Weights of a small mixture-of-experts language model, trained from scratch on English Wikipedia.
Size: 9 layers, width 384, vocabulary 8192, 78.7M parameters.
Experts: 20 experts in each of 8 layers, 384 SwiGLU neurons an expert.
Below are experts of layer 3 (counted from 0) of a mixture-of-experts language model. Rows are named router (the router's row for the expert) and show model dimensions 320-383. Each number is 128 + 24 x the weight over its row's rms, rounded and kept within 0 to 255. Numbers have three digits each.
After each expert's rows: "raises" lists some tokens whose logits its average output raises strongly, later layers aside. This comes from a sample of Wikipedia text that the model never trained on.

# expert 15
router:150125127141118106152127090130090096160155147140111168129102118141111123131129103149127141126141111087110099117115108107123168165091114087085115119131167103134140111115160085143149160119121109
raises: "-", "|", " \"", " the", " ", " The"

# expert 0
router:134133139146142156107117145096120121131115129120072167133184138135161159124156134181112138132132138125136146170098153137138118102102080162138116115091129108176150120142142135124134133159104143
raises: "ler", "en's", "ant"

# expert 2
router:123106100130124117105123126131128099132168119131167063128128151144108127129105121115165113146097118126154080123179111094149130118129173139141120126174124116153095091124139109144097100098196110
raises: "s", "ing", "i", "a", "r", "it"

# expert 11
router:196093133103149153079123145113165158128118129142157115103125119131126146103112103138133132095087079090160093113114145090125094160119150146097127110137071142160077119133138147127148127131142120
raises: " ", " in", " the", " to", " a", " and"

# expert 1
router:117168140127092115151129093138106107150094156133115151139089112116156131164129148133133087080134182091138170124070123177159165101119165113107162155136107105143156152137094157111115080154097125
raises: ",", ".", " and", " ", ".\n\n", " in"

# expert 4
router:175172099115136118162137128115147142124172120140107127123141145166157079117113130168150115089111118134113147158097154119119099128087141190175137140131162126123155095136079143156118121061128093
raises: "201", "202", "6", "200", "5", "2"

# expert 8
router:186101091166137153110141114146119123152136141117125089126179142103107115162148112102172199171103149115137092123151104078147107102096123110148111104120128125158126130136117198094160117114136133
raises: " the", " to", " in", " a", " ", "."

# expert 13
router:126088110157113147124104105101096122110151103134169118146140124125122132126115109115135095152128101189127151106141172119118147141124090138125136145139117105124090119117121100102105144134115152
raises: "on", "'s", ".", " and", "f", "av"

# expert 16
router:111136104098129161135097091134149102156090109133177099128091114145117127120146157092117101138089171096147142123151116124163137165165101119074109141143114091131156141146122155135062126120142130
raises: ",", ".", " of", " and", " in", ".\n\n"

# expert 19
router:142128149165145143129169150137133116088149150111117130117106129134143131142113125147095124074172098167134149122126104097111118121132136120110184161141171093134119128103133124105144143143165128
raises: "ic", " and", "ing", ",", "s", " of"

# expert 12
router:097142115114165103107189142119089119155119114134138094142145158113145152120104143129116122146146147158119114147131098129076184152164106123144128131107159142072098120104156100139133150133096126
raises: "ious", "ations", "aries", "als", "ated", "ation"

# expert 9
router:154147146096135101153148102133169133130128099130112123065155104094146148100092116103076160125132125145142131136123123163097115145123167137097121119136104157138098114148145108126172153161125135
raises: " of", ",", " in", " and"